From a checkpoint of a small mixture-of-experts model trained on Wikipedia: vocabulary 8192.
Below are experts of layer 3 (counted from 0) of a mixture-of-experts language model. Rows are named gate (a neuron's input weights, with its number), up (a neuron's input weights, with its number) and show model dimensions 0-255. Each number is 128 + 32 x the weight over its row's rms, rounded and kept within 0 to 255. Numbers have three digits each.
Before each expert's rows: a language model's description of what the expert responds to. This comes from a sample of Wikipedia text that the model never trained on.

# expert 26
What it handles: Inflectional suffixes
gate0:084088163133104158144131142099096134129159148108193158131111110201131178117150133157106121118149131190130145098121080187087157128085124172129123129126093072115123153127105179130118122133099134128130061119195110159120139112145120154116129102071101090198124127074096100178098152147183076136091155123146141120138159121109088175162160061090113085143118168141127114112101038168077151099112193099117205144161033082133111119116091156092190091122111163167100165185113169133108159132156096150154131135140078068138100129122167147083115164072157121131160137130152132124152146166144099171156119157110107149148125140152139109107156117129142187123108172127145169101105100172132074149094078136144071182068150130146148135054189125116140136176190108121174108128187155082135139140131178
up0:163092141120171087121132116132062126115166120124161124179102185147122226169180136150101148134159134162160137143092119114093178141124111091091167155170134110118174079152146126159111184118164135087141107114167084116123182117114092161068123125125162103135104156088046153142125152116170122139093128107134121153158134149159063164131138132200143137146156130149154119113109111170092117125106196091138199112153074118142050117126165117157123131118112181150111171130128163124071204090097110091143149151144137086104073137099150140151179161116137142099141136132157081141151150154114128177131075119091167053145127096162153120142145116081181108117128164140076110154069136087139090178081128213153074169154099176170171123139074184175119114156128109144203147120152100127127136120079087
gate1:126123142157138152118151147143084154135130121122166139082106134108161135120069097178169129131166164103152134112137131095100094094047179115099159182119068062138191090141112106122099108130107124111163123106121119089166099083086085140118111151142144099085142105132139098172097094112130149046156117141134102150111150138105124173122156113124109144122083139138136177098186119163153165095158147194079142094100086123188168136191112153151104122121175152137119138077128130117132172126118134164131159160142210142144053130150129152109108135138188197147128101080182133174218169131138106121114064083128081173087100112167081121136133119051095097136102143134159087100077091117108163151121099110140061150143147134160147138143118142154099061092165154073183112119166021111118129079128147
up1:132131111149155063103116095038109140131136153137155129141043122153109141110087118167088186136143105149100144142141141132161159095136134154089098091123163155126162134128145170156188101177186092090136133086132147120092120097171149128163125131115121051164124162135150118147125169065088117118088062150126178130121121126075118108175106146097124169120148054152126106138129128141172076110152169126125148096168112104139118129125063128077165107140074111096153140145162167151138158156207142163146085121171175158117158170144138156127049130168085146118083164186085108081161111162134154134106108148087129134075139150126135117159129092156174165093184076132066079072114135180133136118199171132125107147145119110128113119108147103179098158100077206143173142093152054173112130109065162

# expert 18
What it handles: Mid-word syllable pieces
gate1:105089122123122096076132076202129147152173132144165126109176079113132088147133132182169098188092179147135082162162158171194112104133201158208149105170142093077111112160140123168104197087125103125175076114218170143133148145123172147106115116164067081116158158107162120153088122129141049168148113153107161157055110100106104137100089123141173113117121147139083130081153133072106149088140123122162222092064136152174101137107155136117101086125094133114134153136083159129056135185123070161165140110140145137127147129109132155128124139150146157126147156156155144147143173140106137160121151190077092132119108106169106129135124128134114158104057097159133140117092138131085140148152131144166114119091151147110167105173135121172102082078163135108114075091132109156177090047152121
up1:065162183117114154163086156083151144137163103124127166114170112137123101158162092141107083156121106154086162165193123129133093138107089150141172138073163088115110127130132106142184108127145093185083105132151127161109176134146113163134126144121131104097098081091123134148147115171140102127151096182073100143083134092117092060121129100151115149083119150187081087147135091104080125055129186140103177100080100114115155104135152145096115125147102107094076178114082101115113169126112110141167084196180071181129139185148142164155148095140036162181149200173075191154100180172146139161108168130155145122145125142151133097130112124131122131116130146081172164148051168149114159097165103100153128126135100148113116150111181120159150064077133106103150125116048080082195117119125154
gate2:157078109172128159094129138132110179109188205097108155113050111119136166111079132144086111077167165125101100120112145165087108096134083070150143147079160114153063179120124134096172115121141112149142180181108107112157105115052152178148125109108155125162198099125124189140125130127144121049170142125089114107123120166116111177146084142107164104097139109182129154079116121158168088082138110121149123114133109070129172151107125066107109101157124102179110140136110122157148157172126109133157094099179100194147033150089111164125162117079114117197155122151134130143129151119198136105153119161127139126106077132145086136089053124161111133105159135081142191141067075126131080112198158070148155132165137175133184102164163136091178120155136151129135088169169147115109111124162135
up2:135128133155155150151109146140144147126147127159113130175141118145183171069133104121169152103108134126099123124117116138191166056104117159155129156112169158097052147139137102140140137152132123071168150100090115114132119100163165138152128094198148137122188079151113176116146101151074138105054099145154139105073165139107148148097180198080149141123165114123109160112159158118178158071105116112106130123087148076162146114041056106173090120154100088172116140136122134105117165131085165147141167142169174136122097127169121130128160109131102128097086082133149100100174093194211182187106146151183099132145190094153151029178105115090162139176060076095105157089183117054138140117158110121128107169188138109082148157120164169135138122077139133136153100158137126115135146140137102

# expert 4
What it handles: Mid-word fragments, year digits
gate3:123140082129181102088091195105130072098133137115119135092114177146096113186165119131129079177166145117159106121168123140142160076107153085109111177174119140118125115151122107132124073110135094178143105080172087193133091131096142055102110152110079098140161099101095168142107174117133142076150150119115138108109117081174057175110121142080154164146130117127117121095193103094079117174066153084089103087112112148125162196128160082113146166133156129167097177140118142122127166071111130191165113084090151141062088111112099140136055138088152150137102170071105105122151106161119131106217111098174117159134159154122141092144154136151113130171161140150156128191101145120112149105057118068143113172063120096155086087066145166155149104144085143117094180130175128127107089123161162
up3:086183112114137127109144166144144062125106114122192124185106164134160141114145127138122084169071112124094123152136080059157091150088162078112179166084125176113091131112111147123136105106116128071149134137146094146123083135104152108135124148156105094109178177137155100141102095054140095161131114176132083146065154149080163072123096127160170094070042094202156084126174132143148182101160099120134162103141146146137116141241136133172085119077117149173087103095129131153123119091142124165094135124129146201151199145145098129064135111114141059100120130183112143114144113105103119170122103160086111159167096062095111171164099159146093103139155144140160084104151164162110116099186125168095154086118129132121149152141167086124117142083109168130062106125143140130062166167122144
gate4:107060114131096137150078197164177112126090135123133135101120101138122153100101118180112061154108137199187121057112127127133094147166164145101116099132097206103102178136124099171135151114163138155127162149096134137124190147126177108125119163079102057176113117134080134128147114044132132183127055136139188168115145116100125169117134134188156117127156121086117126141146144169111118150114138158144135088122126137136119170071150148112133160176069131155102112104106154087104114158116078154133137171111146162142109074124149069078065131174130158152178129092149174108111151151081126156123103190159095112166164074125147127104058178109170127159122141121156145190139121139150116124213130070091100157162130062067130153124096103109120157090058126137135126063077088168117098133107097
up4:129139128172150121131123132168128071157140135152059157132152157095082101148049121116151082164124152134105175118173107186182177082096097092170103115109128144101151177112136085169091196136149175152158123136065158169067142122116106139039127078100149115125143173099171122116145124098155132102134110121133136072133133043170132129134121181142154144096140104143062129120163149156171120119140134139129111059157089089198138179066132201160112104167129131196153150118106155131066112117149126096147163157129133141115082143125108142112137162102107102145137120060126187125132144136078096113157105172140157129181134139080139120079091142115136077104101107097139182204128156151065096109140078151153178116098166105041069117132089153121100170137119149151126106135092117129134128130202118

# expert 41
What it handles: Prepositions
gate0:063167088133125107101136167108108068169099153172106140146136158204121156103137116157122150171136126146163080164135144109091103093125124133128092119081051135130139109107109093154163190141107156114091071144066103150109184197115134110169123139130120163114166197162164137140105164101180160155133110145117110167101117145138111086083154101149124123138116130130142100114098137128188142102170193149097094104128150150157143074118147118125059133089118136197158172159180108093146132098124179107188178091131119144116067103108101167208111093152126161087093170215142116144118177117149156135167100116114142079154147138095132129152114136078136128164101138149142098099123099081146156184148072117111160133198123120199107186128168105079129070135145122105187198159149136175136171114171093
up0:102112154111112153100142153103152106159126139108152148108152134129126123129152157129234123146083144094152084132120132069095127053082114138120129158081116170116110100113140142127151174139113118127130158061043112099099146041085144076136120123186207214131087164111125092139129140160089197138095162152117166102101181147149147172065123191085125196171093129120140158129116049132087143121153112141134137158134180097129087169151163134152129159109112131108082125113109089159175153133069130133136139131105123098150199095074131144129059116074108087180100104111106151137178154130090112111110157211158120160114131113099124160126135149116163125161117131126111112112157075127113101061177163136169121130083140139157160092066127169111119123120104112194124121090159064141123150102181110
gate1:085128119151139128139128162132089153191129100143141118103084133094142113140133108106112159123086131177154117128083090079143179149174104139145112116178066130073153142183090191104117170132146130075174141178106166128096176173119163106114122127166130121119144150106095169171093097136119088201107075114112128135119104117086112106113202143153130104180165156140119170158123113122082089111148142088137148072119116060134109122145138176175077166128077121177184100105146108139090130089107120151130114117144054129145135109136183147060123097105183115108145156194200072191147183163110087136065057120107102127141139117152088088127150104155082135184058195102141174155129142117156103181094089143141107119154106137126114141077162139085164083135156150160089127057170134101167137145137101
up1:149109116146114067110067146059129147124118130101163146186120153094129141158112162099152156111165129092160140121218116150157130155082127128092103146052157107133133115168117100124174150150107095123099126121130110112122108131158090154137137094165174136129136125085154095132171179155144160062142132104107145108079109121147140080151114189100143127140152127135141124132143121140171182105127071122129117122086155077109148095134156109132143068125145109161141124108080137150198094137155040080113139132103111196121097135092094110097135124124131188090159078078052138074145109113215138093145163182122106147160119122133127176093139150118127122110195108125055096136126132095099136180198127080077171153137183130068165144129101194182120103182190047210152123162134152138105110132141124

# expert 17
What it handles: Mid-word fragments
gate1:114128114056170096137085108088145159113181176155136161093090117105140129153098153110137102167117139169114090141095096111119113133126048124191110109099128119105147155138146070110132136110106112127126168132122103132139120100133082113122134110142063123092183183121140122136136166085103091097106135149077161161200127135145113141127145145117202117128138029119181164172173103146119116155116106114134082136073151143093111145096132098148166065140122131115083180178110162122154070136114095121106122159107120181180112121167156060163115068104098090121167180146164155211116160132077179187147098109072125192111140161111096075137135179166129181070164159150146126153098149169146028162106118116179069115156191111162159105164166140107136119146124085125115165137129120145117140116176102
up1:166151113137128113136116133173112140141135111131069113148123136101159130185175091136165133108142123149163055126177118145139096123103048176128131167143085096177117082133184115131118116080124134094100108121131075123057084187109147182123116117121137119097161159163176151200119098124170109117111094091101089100167112142097134069161094083127128068116129135169170123114154149167179119048136098167144121129146176103094132083069112135114091094164131110163160123093089093139107110083234141120130132077128112144135122169159099117105172155127143142088156085094179083136147136190149144175104096155113151133168102110108141136105099152139077093098094138145199116091113124182107195146141152207102163166160170119150134134148160151092083113128206111134174089083075073130119156115170119
gate2:139152154085131155156145173094151095142137153132094147135131091160159129104167113178099100115135156109188186178065073077123146138086142149126110101163141080143076155144189088071129110104079101109103125111130162199124123116105131130095117101100090110073103105181125142151062165092080151119079137154125162179170039078184154093086174096102146144097171114105114152163117101106215143085125155165060123108139100088160117135131120145075161089151082136132123146140138099099103136111146095158098153108135124176173100117135090125116113101153063113114165118174079120154110135091092125113072116208145123146113136133136114099135151126115107110105161172156073132163128060126072120087148123184172167177092102179096108082119054136150145110131161156094128106141127083096080166101143104
up2:166135197162093170143134132104076135154138092101117082082162127125144142094096137229149159137125131037089152044131084129065112142154163090112146141126156167155095110109108094153112106129130134126129178066124189133089137124167087171150126161127146113123129180150096098082111124059163150073165126163168171141167085125156114106139098154099095111188148110123055177194115068126140136155188109153104127129150027127053180054110174159147174157111122138100133107116121101098155173126196117148104134095163121152069129111161104121171126139107150166143128103145126127137108057119160133106154140143084128148116152124136053109153103104122121110174149129137135113160114146088158116151177134152147127129127120137104164134126066139085176108125076052118173136159127111134093103128151149

# expert 39
What it handles: Inner name syllables
gate1:119129121141160068129080097136132095124116107140121171087097147125121086090172094142174096144123144113110089125155160164157162103132136078138173144124166129046119034129154117121069130148092143076176119083138127139091231170112126143091119140081081045186163112136098148061102128087161120100107122170130129114110132057125130174166121150148086134103131130089153142059099156150099113125142122161126066122113117150153106129140136120157114119117102117086145136117198121100093110149132127146104141133162102177179188102197172141122127086100140170116101109066131140125179183194135151183198140114103109179142140152148137122140070176072109146121120128175119088158101153090104119142119076061138130137177160145117141097190169149129131098142134174089119208161131106072108117135154156
up1:158155129136143179118078168118132121127093094119169132162066155120156099116102094073169111144172142197139142154117145156101109083110168087113176095118105105151139146134102156159062152136150133104141156105154138169130180115134196105126128102128123108099090095117166149120163159131162152119116151150074079099172180095099113120147163177086172162168207113113158131134081157095110077187127121112112108127133113155217108103135123148168154105129131059074166157125148133213076186170100129153077171199166125187182123186150155138152179156096130156121090124093131112138182133137027128116166185144122140129136130150162110127119141138151092083137170165163168114126104103125143105164074100090147166141161156130110161177170174166094081146134091136101108137111110138180143086125072137
gate2:123177104116117162128112170087112119164102115069187090119131135145171048109125089106155149119109135137165171161169160112093155124128130098092110128169114104184090139119096093131168107138162116163154094089176080143157166161188170133201110097088084114176126164110108196181170127146189133153058103124102125174161192142137120145144113117080118112140158169162160104105110073133062111158138086128083143111120101144129134089180124080105171102130168094068122114166146113116142188065089077121093133057159119136156104152110055150151091163151113087089129095126104089169115111131099185102153155145153145099156111155114052144141177121160141147079127183159146059102158100149127185208117157090161099106141171149129112140160127090103107127125113138091135160155117120107138114097111085
up2:150120125141104165093159171181161159123202179122113133117085103007128067111128142107141179158141189098154095166157136174109119135178141119150128119143108145148139128162107169065101153114186126100143163165162166124136110129165193154125121132120139092149068117083190155152095119142143116130152151094157168083153120147100110115126096217147149121135068153107198151126105140116139224093154078170126092113177119074139101099137142114095120066118106164141106155140094108081132118186077137126109078098118165126091169169093165129121128141065161102125174113096120167091129120086183136104172140188115141141130131161092149065066134141132117158142095106083090143168103125146129137142139141088100126113080193124115060141096120120115166160187164122116088128143144083149088112100161137

# expert 10
What it handles: Latinate endings, of
gate0:117168065113046138094131182132070113117089084094147092117157177109171154167132107118133081103130095089114126105083167139114158152108080156136143168128127117124113163146091132120097171115144163141152072085164112166122107058065125126146121149108065135164128132085105109133133144133172100130072094169166140154104067184077175147146162130106159085082144131118122131098166148100063119081128052141049125098145152104122116111058074178143083102115131110165187157106116107129123118091148099120112119117147072108158140178176101150097113161195104159136151181128142147122147129153134114099157129107126082120082177098165124110152167121080141157128093129170091159151164108128090133159114071127141171079136125099075123183095160136074127078141192099160151087143128180113051133161115072
up0:160115092125141112133069121101118116109126110108116132118115141109078108166159102118107080103097111170122161117113128092093114151136131142143155127098190179138088119089176130122143101119155102170177184149186090074102149126056055079095136098125132143134086145185126109106132124159100136093075115113079152132142100160130150098161132121169174210115149124102169126199101161165155158105156121108090156088095124161135047109137150130116082144140167150145136210125105123123126130101208068127160146145155076138174089140174126168087129111210100166113069078134149112099106158140160135160109222109130136131169109191110101157125119085158097152134105136096139163143128100161100104205131167173150146117132133149092135178153086054146108082168135192094183102164124196125127125128128132
gate1:116126065163148140082131127068178155126121126152151132093082097116153141136089114112151108171027152171141143146133130109152105132168125163139087154084165094129084130103188184216128084126169130140116112102199100118171083152168091122096117134151151167138167105086083170118207120140108144094127139110135140227152106114180062156157090101099083118099157125131151130181172103108132114164126111138114140137076110139145116095077055143124115102159167155118151094109112103184180119162108135123102133100069092098153082082103154098082132126187113120071090159123084090165115100156118127099088120116165065121194156115172081074164137096150081095158156134163137202114168122137134121147128077116083113126134130112103093116114148199134130147158138129110144088122190151150142141137153108
up1:162066178127042177132102145119120171092108151097147116084114177113193134047093125137130171158146131127060112166117124090123064168164126110129115095139075126107143070154142109080160192100115165131113183173067151082102157117060127098138139170109103109113178148181133087106055168165133163114133177091130137132120141193126082103116119148129146174096094077101173135111122128115162102200117090080153116073138127053112101082141164119114134096061092126131134136149115103060078131110145130089135152102148135117156122165095110119078087092132090129146134159045135131153118127083146163160085144100140174165099106176102135158139171146148185157169084119127153101145087119139094055151107127129154120107090108128122156153131158137185126170109115159156145135108116137123169096134160089

# expert 42
What it handles: Capital abbreviations, codes
gate1:133132183158170149159084219197107174148184166122090114106094125164172182115141123091132122159146165141176123163188093124133168103117083139115123141140195173113083120178106102159088137136157132093125066122100103161220151160136218139047114140131096059137140110181085188130111158169089106093158133106137144115158133069082121169139126158116108134112087184126121135123110086118175188173145070168118098077093106172140133122100102126147140105127088131132114097080132186111115177162138145164107135123155147159103122125102110135092162137102112090141126152137114034112162124180152110132124096145124091125083160142121120114196151132174186126135173095152130182151171158138161172092171083125138164144141104158145110161157092149068127126113133137098138076133086099126087144122129141
up1:154119155151140132116092210201170166121121120160087144167100119141146141141153121069096151134139155190126147101119140146110144127083099145145088117101141155115152110106116106161132116143127178126140143076124115145158151153134169136128132130104082079116141133133099141067109127154114138069126085079097128073102188132097150194181117148127120112118082129140129092145090100106170109168098059155195122063118063168074117072091125094091110092107050096094047110103153180142160143139140152124146173144110189124104076099087095152055071121140122121129143148140134066082160173137147180147124129114124116169093145188154094148169145123184178123143108080092120120141092166130123179107214126143104160159142074109144142137148049123095108124101171137082102055118114144095087148153159119
gate2:137149099094144085146166183133184123153079174184080074097064094124106148092179126108155107074140122108128055103140111069136169202170152152130118088131160114151138101137199116086153061102104125118175126134140126172158123080145104120167111071135130085170146067157131143132118081123163186104179131137138167081115146106121123165212113191159181145161141157093116103158148151116106131092136138136120121120098147083102096140104043175134113126091140156096143146156119050120120136090150169132134186177127113098175085083122175060120120089143135122132125139112150200141162126131118111150106113114114113137138159114133148132118094118130073090102080166103169122116137109164117150101145093084102103136145134123133092029131110115154147151120113189151193114174150086149139076193117167
up2:101144117099134120110157153052098152132149117143076161136132080046141119085167112162091144141108080126147077118159167133156114135161127065084127129141124133196164117140182118139166114118178130127126184170112162074157126168187121143130133139094164141123100150117148159106090109154143102147080146111110156171119175097100107179137148144150089102147136103100151107107056123170191100058117121103104134133125108125100145147125161111057131158114102192106098099141172134127095222136104134116182140092137155175163132172113094124128144113165132176174113087119137155143108142114095083086115061153133146094118183202116166088161150175105168064143111198150130116104098106162117178180144129122111111179126088178169161167100130127049176136119163105171164116098161107115141086133046113

# expert 7
What it handles: Mid-word Romance syllables
gate1:123082150096179083127126170124116126159148178141163090109164106163128142057125116117107042139146140122176144092095069168145129137151115144122117125155189078096180126148118079122159151131154143129123139143193094090110158091198135118146117119108193124153130132115151170134111193133107125160118144164072175116101140089104122209097182147130152140087133137139126076129255144214123140153122154114143079089096100198115129171122113119157121119117124123141140164147094163059104147169121119151160134172147087189094090115111120056072154156126131103137135195164170103131118093146112116109157140144156142178147152122076139115097128114182159093120134106151163164130185089164142145097141124091107188160095125169095125130138122121070140071158142178089129088129129083125133121075119122
up1:122095097157113116097101103185138093092099126150202195187141077156119213077120126146117103112114140131130112178124091157098114092144158138120070078084100159102157096122117141125157156110109122159125155141136091125138078087200160086129134161125120117185157135117138123074089160112075140113062125116142173131143148096155206109188134108132146139096146124147167104039118096112126121130128182125126087143092098098080111101141075146105173138168159080150147142187127109148103132137095174118124112103131086104182060155164174173150115093161117139085097117147130163138119128126086157130153113101128138151157197098096122074123165104137096128181138118082159080186074135066162121084112153165187138114135111082134095149101111113168079066143094138171121111168194170119136081107169180
gate2:110122141107115127120103125181110148059078199132128156117153150175134135159122181130152157132103149192188162150096098165166140102092146124168104084136144102090086128176128152100077199171164118126141147176111123126151113139153146100195130123092156171125136150098101158138123144165110086169121178144233119142146178137171108167172096134145150121093119081127162145140120079096124120144129133144123084043099106129100144150147089085140141129127115129172130083100136137169182137107113156072141146160143180123109095087107097162211141181108150142117153178126124104123038156056146146162169092147172139169168087076156077124057114100092125107116122189121148094195171103155107108141152148133129071161129122163111156127164127094114149135076141157140167102067180129115135116154077093
up2:136088094110133138133201121150205070146190173171110123129073107059105126106143086140143200120102131135044122095100132121093113107102111130074123170144088111132141159108138140171153144061127160139132094136134120181153136076087133125124133163106141130126125104127176157133149101120133197142131095147130103172150153095089093066101124061101194134137143114084163086137158106166175160136128166111066145185164113164115129144140100119124146117091150178120131165153158108145075169117159189154112088105141135113128165093175160144125114118115086126107113151166118114089113061198148152110154158130171149098131058080099172132115122135100220169141109077151121156113112139098138154055067127138124110092141149132173181118170142137088120159134110118075174147101201190082124108078135137

# expert 44
What it handles: Asian and foreign name pieces
gate2:159105137106084104134089182130089157177086152222110091055137129120168171138058117136116113137101138071124116121137102107135170127104090120094160101103155104137124207095117148221118167136081106138145097165127143146140138161136134130127131079134179135114161099110132159139097114094113124099143061113173082114124103156141143167143116121087149128089121118134139171137158156104165112188146098086092081132182111136147127084141152157096146079178162159093129135149082167174095150091096141099116167177149149048106176100087166087127180162081148146104150132134087134185099112121148122076106139107142077181123144209176089110121125136144147158216132145107127186094146044173151119124151080122131116133172179132146128130172113103172110114095176172146085154154118055131140140109156125
up2:166127162141119070112133147136176097077170140136132077173083122087193173124127151133166109073070130155166165135125136146130116128156105154138176114120158161097110166172112147198053143103125151157100151146086162150163162144135183127150131098147079121126116073154095132158153123125158134167127166131169141169114122100098085084188084143146129098197154178120132107092148171111111167142127131150129186111104122131143107175135162175169160112076142192117160129158078088142108137183127155146157106093135120107117099104131140177114104112068158133192154124115123104137145158089130130125165176112112130190189122125161087152126081099090147158104136139111054071119108139086143114148077074163119167161067111112082061197119133103118167185146151125166125107221147117184121105116204116
gate3:067176070167140099171132121106097177100136116138141113145147057102167164162096102072149094097129134076146098105187146182102099146150098106148153092010147118119103155130101117139061130119196130122110107104151121125110142147129190147124125094091212164114184089155135175166151127128153165176073130109121132112147120095095124111178109172146113159126140176131132112113129182183137125155116112072118097127154092099096129154112096140124086157140190149189143122095090125130130187146077133188154151068141102093082130121146166174168125180102163153116099132100132097096164092189169125101118107133088116154160122097144105128132148160113109114210097161158103143179142114143138146131145148133111167112140127096144043104118139129123096095194083131173082194157147120062159174111112125
up3:143112117155182111096146075160142139048099127137098130128135103106126117116072156146108150196082140192106097123163113141149118130142128195125130161154125113091097112095139069137128127146154115109189092117082093120142160147082107128155107139098114086150112144137122153113084062120114068126115128118169131162112161136150087094083158118110190097125160149102069109147108178141183133160132181123114159113060086079111186111139136110124150103117128129115180147158097174100130138095112042059103165077152175175193161127151114140091095161074128128099081112150114082172130171049124141114151101156131124144132160136169203124111140218148148153101179094130149050134144129128110215104141081124144126126088160133114130158114072119182142139128121089057140065156082098147132134100109136